{
  "num_hidden_layers": 13,
  "hidden_size": 320,
  "n_experts": 80,
  "experts_per_token": 2,
  "d_expert": 128,
  "d_shared_expert": 128,
  "hidden_act": "swiglu",
  "moe_layers": [0, 1, 2, 3, 4, 5, 6, 7, 8, 9, 10, 11, 12],
  "router_score": "softmax",
  "normalize_top_k": true,
  "routed_scale": 1.0,
  "balance_loss": 0.00671,
  "balance_bias": false,
  "router_bias": true,
  "init_std_router": 0.0117,
  "lr_router": 0.00228,
  "num_attention_heads": 5,
  "num_key_value_heads": 1,
  "head_dim": 64,
  "vocab_size": 32768,
  "norm": "rmsnorm",
  "norm_place": "pre",
  "norm_eps": 1e-05,
  "positions": "rope",
  "rope_theta": 10000.0,
  "rope_fraction": 0.25,
  "qk_norm": false,
  "attn_scale": 0.125,
  "tie_word_embeddings": false,
  "parallel_block": false,
  "init": "uniform",
  "init_std_qkv": 0.0221,
  "init_std_o": 0.0221,
  "init_std_up": 0.0221,
  "init_std_down": 0.0,
  "optimizer": "muon_variant",
  "learning_rate": 0.00431,
  "beta1": 0.93,
  "weight_decay": 0.016,
  "lr_head": 0.0074,
  "max_grad_norm": 0.5,
  "warmup_steps": 200,
  "schedule": "wsd",
  "decay_fraction": 0.682,
  "decay_shape": "linear",
  "final_lr_fraction": 0.0,
  "batch_tokens": 131072,
  "max_seq_len": 1024,
  "doc_mask": true,
  "train_tokens": 1547000000,
  "max_steps": 11803,
  "dataset": "wikipedia_en"
}
Below are experts of layer 9 (counted from 0) of a mixture-of-experts language model. Rows are named router (the router's row for the expert), gate (a neuron's input weights, with its number), up (a neuron's input weights, with its number) and show model dimensions 160-239. Each number is 128 + 32 x the weight over its row's rms, rounded and kept within 0 to 255. Numbers have three digits each.
After each expert's rows: "gets" lists some tokens that make up at least twice as much of what it gets as of all text. This comes from a sample of Wikipedia text that the model never trained on. Tokens count by the router's weight.

# expert 28
router:165122155114094063170124171083185139134114103151152090134140157098134099124167109168108124156146071088157144104140129146155174111110050151157128116088110152122111053071102120097114137104111095127128121171127040120089135115149127118139110126
gate0:185136134134128091182137136107106143097165164109114078148079125156113135105122131176133137124152154059153158145145121171083124178070105195123097077144070115083176142115091127115114102104157117131117119135122155182085131128139114121117134146
up0:116026094119093100074118139149155152178153155081095161090167159184159127142184091115153136112133052153154113148100130130190146070146168097121149116133124138146114119146126142170150162105145107107124145085110064076149131137097116133187154143
gate1:147103135098116105137108178122178103151171096157117172134105180110149186162118132169165117112188172120136103184177156125068149113122119099110080153167051173092124123168082141164084104120149126119067158115099168141116138080156130146143201142
up1:119172162142106146172101074138092109091176169088155143100180146069113092148102052112080117196151135126132096076112126105136103126095085124141158097163173107150097130157156198169060125108118145163153148121189151125089078161108107142120153109
gate2:153130115132144090136139144151134109146152143113109102140174142101134152165171077127140136139140074129090171159128121116186153168089157098145112141142144106082077123173136118102136191158139099148145161118217140093153138147146111144126106133
up2:136118163080196135086143160096119134142120144177129133136169148138125172109129172106159085139136094061106136122098069067102126127111108116143124094112109107159113104121085077134128136075144119167053174127143153100112103047179076125101091123
gate3:121109129148088168123133129155168077133110137184179095136109137167112105118132156135166137095077114100161159185130144159176144057151159151099091122149151113160094065102116148066166139164130184111178137165120072089149152097109129063189130185
up3:126143085062107142149097139141113101156127122091146076148120163182124155127100106123094109140131107160197124175146142117117096114130034100158135149107066069082151124083102097150119175109123114137148118058156081162120102146121064100161187118
gate4:128119096096142111192133127062115137138155110115094120186125150140136076154119149178133092141145117097111112129114172123151159116092120143090130108151067094136103131100121141126123118076157095060138100130117117064107113146072131159123200130
up4:137091100104126109135118140122165118089160156088109125057093148069097085186116145157113153080169122118212098068143125096133063157151111122111127078162146079137149075111105086121140136112055153106152132137163132175098114120121127107105116132
gate5:113137060103121146103121112151141143117113147183085135131109077135159125129104092227113116111148155100109111122146042073111099146086143152154118157150173120154166051139142123155144098130105124130122064118133135164078148117171124129093127100
up5:139088058068084150127101077147100133120186125199130114155121094158154177117157097201140139074076178124092127103127156084112151118112103133123090144131099131129138067111145169136188151192133143165104088095120151133167127204177120138109159107
gate6:051121085142070122149184136078056135029120150194163173127123114142157161109180117161113122133180083145102141125197106115100167106188144140145092085154050175179136084105111094075104157139115137168130050163071115108119154101104126126118145129
up6:071088131102117118147160086136134143086088126119130097151132067079087176141127160071161153114127160048181095159116126098139137094139104088139120148132142143030181112067126117093129119044133134124138120092133166102112145154053130163137113104
gate7:170129111143141149066115102184183121159181111134161082121075132152134128116159078131178104098125120154099157084129089109079128135142130129146067155167092128079059144124138143147152138129095094130121185135136081069168111104118115036117108142
up7:161144165183129151061167136131184096199180167095113113082098112125139147109117081128184103105104114168122130136119146110121173136123097104110092124155122160082084102129107163114147135143152104100117185146104093095152127109134178070117118109
gate8:086099212125156092102067089149109094126091180121121071121128143159126101126128119209131101168110082133069114055086126168133087151127150116177122143142069102115136153111114085152135109137014148082113187135104171177135180193129192119114114110
up8:140097112125126146080126103088118070078143121108093148166068051108146143166188156120156132127162133170165112115101144081085122124144133175125148104107102122125072108115107126127136095157085138087058198108117152113082119205150128182098129135
gate9:098149122156142188145114142132131148127178143146113150070120119075157117109162139097121120123058174113186169077104084156149097166108176127184094125153114113129136102146113143148055131174031098129156112115183148116127166133101132115108108124
up9:149120091105106099107152080137115092086121118107124108188149143101115162138109143129130137190101114131089124165192126147151139143094187171146147144107114187178130138139147138107127035105129067130108123139104152114101078096138133131185190127
gate10:155064162139142087137137128127201147115138144154167103120154121134148163092179142074152113165171092132164141128148119081095091170105131147109149128166172168096118121079110158158122155110088100123094120131109133092040146186148114192139149057
up10:101150075133124144122117095148114096127156170168084134152096106127196096144172191136127161101150151116176069164124184137145181148151137135091134164093090090116121121106131109093123169143109116163079124142211092113157153120082121114124102174
gate11:167143120129106104113140137114197136119206097188168106132131121157083146113120129102136142168128112136176131118130128147077128117095122113148091100140103130127080121127072123077143144080145066091119152118112104128099114177164140123145143191
up11:143129113068033194224120182105116146131068091133085147153105146118104099094113114161111142061061155100074143095147079117117121139095068110122089132122098155127106158158106158173107183098155132088117132148173144145103114146161166084141117103
gets: " (", "–", "°", " ", "′", " $"

# expert 50
router:101079136166183127084095119137154107107135058146037165064118105090156118141103177103094126140131166149169091140122090054091147131135138169095106106129124106130183128148063132064185049142118128122193117151151149163103140166159137100129138083
gate0:055095127124139093156142124098132176079209186145159132177161104172126134113165155112069126198116041113109100139177171153163038138100096136105130069102073124152150133142149089109178117178138151108118152122117079165148148178160169102090118131
up0:174167084150127155096128132107106107175055089132071131087136132067138103118086108145158122059112225149147109141094142102067144098131168144119139168138164154082098113096081159173144151056122119160147137165162177094163112074065087146154092122
gate1:128175100124162117067076128132111113209151119158130127177101090123147082136097096134133129064101161147125087189105141159095146152090073120093147149101104044132083181160097150122146142127130136168070104123139151139152157141140163120102131088
up1:102149104113169115053101135172122118149149104195088123153082111123146105147107094094101151102140125136128125159117160120104168130108064127144150109110117026109097160122100136136167127127121150140043142142145167114160104098136098120107174097
gate2:104058127164151127139057091086156174146100125122088141139152179103103180122165109101142091148132150065080122095174057154130107117163051125158155128122114101127191156193146125096148141174151140126165081059132061143140139076073136123186104082
up2:079188177128164121120132193146097092117138189100212128097100116097111122140142139146117143146152118210139143159101128121162142107141170165110099114090136125163047076076104170119123174081108109139128172107127150096086118121157145152077184152
gate3:144167090150134162161094088109104163138103171148148096106119064150144124127155098148181159109167114125119100191158120177100124146081140129111100122125094167163111174152117177120101120182137084123178102141188071126159113152187112167116138128
up3:139111078085132118153120117148213092060153093104133130088169139080135119133069241119073135138173155160158195084124107122127100147148113147164122103123152117105155098156121128127093087084132130108075140096093138082098119083048151099120104155
gate4:126159108125170142127146060238149137086137117135196176107117148081146113159156196071183168100165167122102110159147150154107157120194112060142195109086098098166104108030086124155129101111118163147108120120137133110085137127152125053105185107
up4:156087157162098119095110173012080136169108169116070098152121147170073135081100067145073091175106100140146126135107129139199082132045137204136058149135152183096157173214173170102126162160129137126150104107126131108167117142087111169144072165
gate5:143119130159200082100114134113123071139140168111156106160159106120134140201125110138139137119135103090153145136141170102106094100190123165139113115163186177111129149124139124117171137171077163080174132108136118137145113192157109135130110117
up5:131101113110204080118174099166090174108067161134135164104187102114097153184153100131140133146143062105103099131196140145110053114120152131104167146099167183107078152103107125132126159150135149123083130148091094177084127119104109130161121160
gate6:177115135093113152131167153150093103169138124143139175160099085117141158096145108136105140111107170107109132134103107136137182144143131124094140133100108118176132123076117072152134187068114082192056149073155067149129107171130107096158154187
up6:100178174167107123114147139110148132140117118111103095088161184162106064189136151108166145136124134151116161148108140187134095111139130140140087171113149155093093109164119172107120129143071133139220131219101167123098099091096180148113136075
gate7:122151067112224085149098068101113080110155065116124101152153131163128087126138145143083098133100122153153150095220145087158118137135138140083090108127094131087076194179145123140142128163141129119136160051095192117103126134082128095123147171
up7:091108181121114190144125135128162171210141175139143159095065128151139185130093165157122154109136146126099124148055070136114127077155124114193157112136137133132175082079112163161106139121114094103134115171122124125127118111169084119176102069
gate8:185130126175112132130160126114110130110127112125132085187097143119196123151173174178044134184115066108124085112125133124151136140081129143162095097126094173193102123089082171133130169111132131139078118149132112170113153150171149171123138099
up8:167139107195143159147152114125167146158115091107115145131070114093202087129139126105081136162105099129109064153136124108187180106137137119157086143136168183191080130133162129103142160074123132135135098173140095136111144194151140148125153108
gate9:079141135126119134140131147137122201060162182144071136101068066124096131168101167145108138162131147098138154129119126198096156112126154115122143142091116045145104081105121097129053128111140134161103125109127123176109152108187118143170125101
up9:153082109122134134157224093117093108151085089174204104140142154162144088162153091123094138150122145171135127123096134100211130127100167193112103119151153143075157170122111142149181142149154134121123095155160143112130143115094164165141137149
gate10:205131086136146189138135120161121132104132083192108139134169133155100154116089163132117108147149132144137097138170142173054116152159180068130139158076091110121100127147152131129130123114152152110149155132117175129083112182127084118140108176
up10:127142139133104112154120165141212107169150136119134114141114098124150140147143105127161119084111190147128101032147114121150081053123081153143074085187147172134140128154098087120125133183030114128117084086158085127145129078148165144151086067
gate11:161074187166135152083099133105045130174151161115103023120099102178184113155111184139176130141081123144114090136127054100099191092122097121149123127104142082115147119088128127138129145128123124192112150126099167172078121136129120091119123155
up11:093182140172184082163153192163099210133172160136087152151136105082123114105111069136166124059153146143117152184115154140118060132152080134101106157169149121150160169144121096173161117096149123071215060139148080100073168122133151136200129133
gets: "\n", ")\n", ".\n\n", "\n\n", ".\n", "==\n"

# expert 11
router:180125142147142096117188126040136125090146136127069059089103094118162119116184101061094124156156143113123173148161107125150158196187102099116115117171125113117106156038150085131168100136170145155070115130128154088141129054179094146159131132
gate0:118096149048137173085192122144096115102121156092161117110100099104140138144158105111118146109108113122099145119078133174138097110082135125125149116118165167115125076146138129134133165113112105134138118093057145127128088167120106142188115114
up0:110096149063134129126222128139088113135119098092123108125145119134134071157149109143086120123143113126121191145083123143142108121123101089088150095122149118102122069101101162115111107122142127127145137132040138148136093161105074145183128152
gate1:153125091126108120119179136141126106114165140124088118131155097234130144185096144130146136075125126113154181113141134143140103167161220122153148169160118143145078200096120137126138150121125111161114157169108095114147168126128157139122153108
up1:145197119089122105078192071154119140136169161121089105110116075145112161116136069108197139146125117173088085112070165151095072134105094186073096124146122159112149148140146164070095185129152111037111155118100205142117082116108122128158143181
gate2:143121106133105158166161093104141168170176157099184093099151086065120108149166113125203114127136101102190145139124152100102183120139175128093122159127179060107136105139157087147161123170140165151115110115057136151131073137192095158149125184
up2:153063133141167095161114149134058217091142136073151122123081109108089163165151128099125123135142171136141143171127163109076148086081149181147117082096154144141134159052223120126170144093103092150152094126096130099127177084123115135118092047
gate3:138161139111132083124138088160136137106170040043161121054126184131063116066111110089098111073214156143047190144144116156090116153162163119132161090106078151121096164069101104100116145136124189161101121101137112142120111096072096145108074104
up3:114177099130064155132077135122173066099111177149122145133129056088182109092166169202139158135163167176115121123162099093150139142099149138163125099177106128199161122141147170168104161102123089075162111140116088132106167105045135094099202198
gate4:106076178080083112102158089133081143136033144131161163162133153088126141060161066189153128139120091110178106157184162102153123107117141151134120085117133086146194141094141132141126118116128185138133130116111103100185168138127140125099103159
up4:133128090147219120127110136133140143154189127165152098112142148115164130157153138078205145138123123072109165076166131141143102114123076163132124143099136101147114073150100124153154145039158085192151146080126069141161113105141101140162084145
gate5:128117145116141166038151063134153139057169083112142177127167173102038181142174125100170150149079111098125146150141172103116172177161163130183163123127073166165150171143164121102104129190165108160090122146137087161114131105095129108105164083
up5:093186108129102176103129104139171095072095109149109112179123164128137137155131163116153137177121085168114092108110147035145153158158106104134141119162162102121203138132138155147195125191115140134109177138105097132134144154129093092097177136
gate6:122157115111152142181119122131108081136091123110132078155141105133096102133159189161114117151113170130135144154118097152086140144152127115116190149112143198151149154083120107146096154193119175155152184181109082120084092107089095119080079155
up6:155159126162071084139173141139065090110093090169133031154148090096142148104118169140150068154172138095135120080148129083109052153106147089151197138065091232130092106188134093172113171144124158099061120182111176100099095094125095105122115139
gate7:125106076150147137154157143161138112134083117172123087144145066117098087094104073131105114127131115117141123103114106167107098176181100133091154174130126112167128122134098119136104157122147089132176111138108108126121137174130139125110119176
up7:161148129158164128155132131146174102155099130167137152059154129133108126140120093133114128127142096082149091151133173104119067118122116155094114116089085156158083076192139090161128100133149113090145124226193149161137146128107152127140098088
gate8:176146101120156088123111107140127148186159128157112123164166110141161154052190115134129131149180123129121135093101162094139147129147139058107153120103179100146141101140103068170118096081085105107076116095141124165144131084095093124135132204
up8:172172104140179095148131129165140158157157174181113121200137129097076164138183109154132141108141112104052126093166132092136085100112126071135131089108125122131143119189129173153150130157148135160120102092139153189167129123177110180159082129
gate9:143090137134092111137161176138170130105137144142100177128142164170144138082151153129095131115084100138162119167136092136084059075163155174197160099133105129108150119100088098083148095087080118139128153135130105092173182122151129123186129123
up9:146139125121089212173166126130092091137143142133119070106099104102134080131089160114137147138185155162085127087106144128137145143032116111116117111124124065150142107147161136134068147146096089148105118145109194168097099141122113176093146119
gate10:116139194127043127123160199117095123104112141124073100132163101145108078079114124093113120125115124132100192134095108101142104157179101118147187135113137174149061143132142152133166148141139076149093108149120157123130138095086067174110137177
up10:147104095122180126157108074137100155163192184159152159142085152101153174170172143133117139145109142101215014096117129161100145139056177137122070152144103055117201146108137073062151110107150155110086147092129145137101126106160171162164170123
gate11:119125172160164092123157125114095098126160100103157107182085137113108123168092104091097113080097100149125117145122094126139195159112142109131186183077147122170153172143145138106140150078129121146048128118104126116051090157151143126137117103
up11:100100081107210134142134098108115125164133168185127155081141170129141078092199109174174147134108143186121128143152128138111144141169088113119065141150118114107170171120143121113133163210131080149170143086136107115110121145144176110132138134
gets: " in", " for", " by", " on", " from", " In"

# expert 58
router:149123126115160146161105093077124117148127126118128122154160066150102158110053062172138108123122073082164139119161164154105101146182074091096170147049085147170080161069165066142111128132097117121142153142109104138132214148168168100097146088
gate0:118144150173148141190164187150115158147078155128149175151131079142157112146099083154196122138171085097164150122127103181127094162082174109159140131117194127149155085104081132165177148180161047162135158110141094157131124124130199131106180089
up0:114103076091180136049077061123132126085177138117182109163134133093134101123117095135137168126125152162122154096141154092088114111130110135097140125124073149158132159054160171158112152163128187121114083165140185133123167140111104125149078141
gate1:158103212171142097160182077043151086123134158126136137102092127090130130151100110116111125129054101129095150112131160139164151128143043068111123127144119178125102143146147174229151122130126128164169155105110143203112145146126134133102159123
up1:146146031101085142086168147158119137127067107129122135198122097146144117149143109177118087151153184173102173101091113125056149074147212158163123157095138089119111140151114103117065118142143136090162144127197196108122128118165123094126145117
gate2:102140130087092039186143062101103086150153149120083129093124087161131104081133180128099152099123131126116141130043148095127137130113133127086110112097135119109075110148151096120176108147119103168120165095143147092160110178139140182130189129
up2:130160158176116141124169199159167151160180100112152102105107148142078135157107118113151133128114181109166112167201062162120156146110125116176090116152114139148170108155147101175134164133122112160112184143097124171131155122117120104121082145
gate3:088137116154158109099113079120077168126061099172197155072121161140100049080067141123129089119174121093112156142161127168138143117171101116117110181140137124202129133137058176123148149066076194129117117132072187143091127161125129129129174169
up3:175112125144107097149135124119107084120184161151059105110097082099200192145173107094157142102100162129057131167087105071155024082087139102157140099126185091124126131122179139186115101161163089117166164107145097089127129107122121115123105137
gate4:182124143128126121143106139136157101167058126151136102136200142142095097118112141108092123122127102098119080163177125095165155105105126084123081149104089109122210149166144156145120140115150115171117115132101173146110142122115176116196209072
up4:116126083145101075133149113109115127112157103160085127169086103102073200103152122125126173101126188125114207069084128153082145144129151061135188143173141150074103155122124144143167095115090122128105118036100149122152082153138069130116044189
gate5:103113114179048157174183127116127182063176110156131208156120077131089091084151139165100096164099175088135167069080092116135160110103175201132122116164159127124148096102168140111147214129153130197098134143114179133193088130135162114118190158
up5:103131100108088092118104130133160141091182155117116146139107103147137124102143088147160109125088091111133183075137111114120106133141141176130116128126140054173163076068112143110092200154104150153097087157156144176125143128130132115172162137
gate6:157150159109126107117168096113083166150102104153153104107149068122105122131065184120141141147171099174146186127140074161174142085113099093071114125130101101124109123086147095176177120162169126140133105085133187146136147130209121134076056140
up6:156145103063116093164144108135102059172109135113126122120116098133141141139129179175183138141177046113151200134109096181177132128124157158133122060117063148086215128123119143122137071134182115112092136085131167141108154135138142117112100156
gate7:069179154141128117104076130128105083066116102180122101162136097144138091119094097162159097125136113096111102095152182124135094157217130122079141098120138098157135135067154123120131127097134151125125040118137154122102168109170132132137105145
up7:178156180138126188153161113087119171141179111108129118046093068156135134174146159144135124131131054102108111185153173101139101191150149116091123164168125132099110170150091089182118177214095184159112107107101094148158104159134119131142075136
gate8:133117155192159179125101072082123110153092150155138117143093169088115093167127126135162126134157117156160153131148039172181174073127152120101099102165151162122123114049161156097134092160122148131178175089101108159148132111112136172145145127
up8:091148164189173135091145106103115094203094142132118123088099116137139108114132157090135125176088136097108089106156152180100074157175120171076162169129110137222130182116175139130151159097125152135154124072115177133170135128090103101112097109
gate9:099122093127143109085195103164137163102116163116100128072145076113160114110135122138154108145110128135135192158182092135143135156118083135103130141127124132128030082159145139173069082171150081130128155137054114144160147137118138113147113133
up9:102103181088134166118147134133132098075089098125090144170136056145111128078116085136135101134160103173161145173128190176179118111095049091107144084135200156180223137136150128113155086154105119127111151172115151143152094158166111119077120126
gate10:113209127114097084057166091147170148129151099163100110144080136139120175145107209146173137143123159169188108123125115105085159090148115153131092145113132130103159139143087086108130176133125149178081122162129201155110095159137166153165165166
up10:122091154115127168163139118125142105222097155143177134080159159117127138161138047149091132184132125101102113110124136138138125130114133067144164128133089117124068182096216165140110119150167130117132136039135156074090113113060090132106112099
gate11:099128113119113085102146099117071115145141117093141101102093106155129127122108162112094118158121154118170132091166186092123130112146163145130118143134067142129137105102085113106133099083119134099106136152133150156129103150152118121093173106
up11:159140156126153140144139134164088146132158094130152117118144175153103185149131143088108117110115166077192080111135122080148150106164142104140113143151115070141135129135078172108143108152167150151055108145128128183124088110079107157171150098
gets: " (", " S", " U", " N", "S", " K"

# expert 41
router:128172116130184115160139215111114141095126126120183156114111122122066180107074113126175158166173161134132120157104141088139155166130100118156170179144133129131094090159129070114195076111125117116077098117134135085104122157093076087201117155
gate0:107095100150171126157145126131161156146114075125079146110106127090167109071132108158115101157141112148075174198095151114108102176119152139110121136104172179122133126172153165104140182123166133121074121114097139121190137111148138112159100124
up0:166079076107181117107122108106111115179159091099173135151122075126083054112148127143116101129139155123196147156117164126108185144120060088145131106066149139159166111132090155140092161136095167118030156121106125174182129105137112066154132073
gate1:206116127173094133100120111131135138123170139184153114149159096083162112134099129150138072101123169120089089108130143072159085130139114149143135137146148160113120111158112196105153127125126066081175105125113119106117105101154109132173116137
up1:090120195078090095046129099116151138114028157143144188120168226142073173130138123101120151122146101104119120215128151141159181086159152117143147087087128105118101134121149098128187180144139195122099151140196141116104157106121129179140125130
gate2:081178224120177095060104146148117147108101176162122157145125143135067104126132112167140145164091107156193103181128142070126046128134116155146133138137147127107156178172089158137143194140065190089144149127110151139142125149090106139148121208
up2:152110137146138129114105119088070172112140112127144110118140172096169141149136080060151128120205163094124164187135168070133126089081118096119131097085098059110133187115117197174155139169153151086132084099135163166105171127114128079095128143
gate3:126160114134138173112110144120114090023089133184151156158122111093096106124151131152121187139128179122127120142154107120115122125167156103108133124165149121147066136105050133124186147154161123127089098112103112066126105100117101109111124094
up3:135120145144112052073162133068098113188128117119158092112162116144124144111102124203154087145105076187188127137136160136129107174135105167161144096075135111107139142093136132110121132110114091152097170076103139155123140107197140144121158170
gate4:179155084118116093054136140129107149125164134184099100147168112135132113151167216135106085131163117119152131148115134137143129104189185137114128154154133136176089119130096111096157107173105145154087094121123157156119144128115151185128146162
up4:089141146140135152167150118128189104125117128076142164118087133096111152110083060117089185130076147115096115097105131159157121128072060095132125148106172139064196171123181145121123152102171123129159164163122115110152110088169113137091098088
gate5:159138096151152122158110095166119108135144125130108123143124160127103152144143150124095121097125201143155131058102055114134102089120130140107155159140153123108137090138098170149143078111095088124107125187123103137180125116074114139167102143
up5:161153049128129066219169088167151122125136158144132138107168164122101127086162148126087105079187169110136199068088088063140115092151145098108153117136100170079159120079101167119164076099109124091061124155108089123173103137083097112120126144
gate6:103087066145157078178121135121055159131158132105176090147118166103150148162146101133169115119098155082177168137082174165160101127115181163164136145155112118175153112078104190132114109168152129154109107167097190175106163122156159159137126057
up6:140092061188163112136171109082159128127082111181163133106084086102144086096092141119200048075068158134186105056046108154163150107170122128135136130166167134123150130125107121106060148135124100162092149067100102147109158112099165124167160123
gate7:111136064143042169088125181069121140146174172117102132130058107117066157089123087156146167162161076139152119107113099156161119083082127155113083143144198103157162111153112159095110109120122122100110202155137135129166153131114138193110179107
up7:099146104156113198178149139118122140130128147178112133153083109087084124153113062140104129185105124153160074100131132130137155112120181141103139115198210163083141112138175165118118144158136109152089137125115147148187182136132193169128171095
gate8:121136103148092061121157143129139099143128144193117133134083123136133098125129116103096082088206186140116114140142117125141120131157138170085134138192150125128125078123141164169142165123127131113113138191077171130099094151116157116144115123
up8:140108081169170107092182087149155098136137087096108107081146140119144167107108123143137136126119130148051169135124049110101186124088077121185113133083195091089103159142131162160132160183151149127155158182105139125094144125133142146064108063
gate9:169143111171097134129150085072089156148106125132124124149172155125074153117159172130122129183155212122162107108138141097103107155215149134101152137143130098126192130099110152112141165178141108148128173124135128154080151158099101088103101189
up9:116140121174148133088176073103124178114055115166120128162150136154112117141143169116138146198085167129110129157113178073069126191210126117090146160128151131128166135079129152134119138164159099148122175140138120144063136091119100136142145169
gate10:134155066116158131148096158106130136096094107145188131152112153118093150070187083100101122124142132107084131091168111113162114114092184114097128174151060146138077101166102119129163111202196104098184091151174170062162163140106124176077141097
up10:157145163155146171111088086125138116116130085112100171169091137153146118157163132107162088145122092119107096166155153116123083113181113138118146108163065150141183160110156094123132124122078166100166118112155193172083145141087143068137172065
gate11:152126114188112096137072193123131125159045105148101141175174101105109134163090059187162151144128146138184110109171064119125136091127112083146155125128178083171118107156162174141062079103134098119093192166163147145135116155090198155089154141
up11:087144187083169127137104096139118148107165122145166127165094183086119164127118117080141143109184068159083170105114167136201110154175143154107112171136122117121105137153101130175155145112127093127158089068143136151129157147165134156164104130
gets: " that", " which", "0", " who", "5", "9"

# expert 20
router:109157080097118109107121172173090107106195103090136086161103163053121147135131151104157158094088172118126135124137196057088079159125109105120118176154122070135162100164067079179171071108107097159118103113156079152129148105149125124169121099
gate0:063168119103132211108070091149110023133166160110149101120088192133157147162113160152129119112158165137116116089146190127141109168137094107122077176175183112097127161091164087119123111163145109107142058099105117137069141199141176093171114132
up0:104121175136082110152042156121074115110130138147125106142072159143105120137127119154139164057177140161091152086128137155073129148174112067126084174132122112100030131105138137135146113164162126127088143123116147176083145150146143137127103154
gate1:116135102127137114086137196148104101199176109141174110150129129099122124156117194138110129168113109084130143138163182139136099116146157118147152197115130132087084057140157221068136105103121069113112123102128124166122136126103093065150077140
up1:133115153187070123186136160158141084115152110154132137101085145136130153148157138116088163107128138057163154098062154131122083074096076145132091148148201100106159095100104120162078077142117123129066138143166135127121151179102149147111136136
gate2:091071119164168124096142162108119108157189159141122126084126128078175186117121151106106132103136107084117117158169124128163135131115163106184144161124119123104117139153110136171163100167120092149126090159162088120207163125109137064060146142
up2:149103112146126169089159096134134141138091158089133143125141099135140117166137139143039105123133123108202074184116168070082185092142057115079155122123071132167129083112104140108188097144122148111103091107123080112139109078098145072157117156
gate3:142138109106114172146074129114119155160135135200113142160079100158088130149106098162188122115190158144183147142078167100131127126141166124173176071113109110118147092072106133147130177115106130162132145119119105166147122111176166081137103117
up3:164137137127124097167179161127144133094099172119149077146125180098126137107141174152057122104094134124058090111127097148122149125099108151105084137154102150148091166188182116092114148135163071153086101152136134099122150147115137119087089151
gate4:098110145111129126161127198133098151133141106175080083190116108105061154060175071083109167147136123131158119136107174056069164107200155141131090157167105118202083148142124135125073111156154143125117113102147139127131107008157187123139116137
up4:146109075122144100067113086149057124113158136093126176115154125156095147069105057152140132140118185154097215066090144135118070081143112152114140105133139164163074154096116143093089203167141142089118075102148139115120103120186137119117128171
gate5:123082133173094133160124129132072143171142109097122109193110195119144159139172074106152087138151131163123123117146135095126127145127131123111151141129123074158128106109173157119083139184165117110161123139152057098130154135088117058174148106
up5:146082131108140126108147115114111132146125137142117151146169178125181147116131087108092115141143110140169098168146111107137134139091127135061142138141102093135177046073113103154098151145160152126129147117078126150126100123129056081120125131
gate6:139146144085134099148141135119176161100089106119111139080117107098154161091131075162116169145148084083125142156127128121124179153125140110112118122149112157091075160131170150142137064067109148102144157144093108177094149161162130117175104157
up6:141170122133138190149090137160084140112194173154108114155132105185138108136175132097116091101137185114189066156107162107165147101116110145118120098091118114151202092121113116163132148113060181131114087144172071138111147115162113139117153075
gate7:089185099158187121048165124109127163124173118151155123151101178091167127157159152089141139119168133153163108126174124131185155115137090186141095179162150130084120143184133186135098143135125115143063081121156103113146126126148134146148123079
up7:098148077122109111062152119147141084156191155115199092155158177041097088087101116153119137097129158073167135189166118144198096113143089154102106128148156138158140149034108127154106125078116122122138116120078089126186169163114076074150073125
gate8:130203117136149160138104133124145138087143117103136172167120188130111120086094146113166145158111157168157115107143193132152106115143140120151131186115117107137161108152055147110092082229136115127196111133153068106157129122119139176117159117
up8:158149161078135181151103125091098156082137139129110137110134171149127084134142192103156105106123115161246052158157190088161142090109132102163102151144086142159087157105093105126114128149152175115105121120146137111133093105133158133087135099
gate9:147122165149162086101144094145125096131164140082124156081158165151120147115121066081133127168103131080172090139055142129161156166140110134144112178117227104142132131134068066162147135122153107177083140083122088089115118116080113120162147129
up9:133112089100150121123148141090163073147121080210132136143126149155111146121112098124124120125138098146096139130114124102134127095138142153103110068129097137131070221154113149135102125145049159153165124090159157131062104118180086087107142114
gate10:134128124131126140213121127074135133133130147180137108161099092115150160143039130137144101155096108134105051104117116153128077147123104184124140173138129128136129105133134040156142087157097135091187116167135104126112140118087122210157158119
up10:144183134138130167131108137126107087091100136124183133143103186184135164107115141150121123139159112150123208152068154138099173108133087164090152113120145088141133152075150125158144094179131150134074133163133129077141135092142092181119094129
gate11:140136155148137153085116170137133103158132136128160156186111120108101125116157090152122149104124157133083113131223111140140092122091094036103126115141173093138056180085078129104174079118144075147153113094160080180137139137103106080117125115
up11:134139139163136140061115207153099161106155146154088174116134161135142133122223098137141139136105168174083055100193163129140055109130135046096103159142176091104108183130145105061087073113138061152085155117174109179200080113080128054119125128
gets: ".\n\n", " \"", " such", " '", "\n\n", "==\n"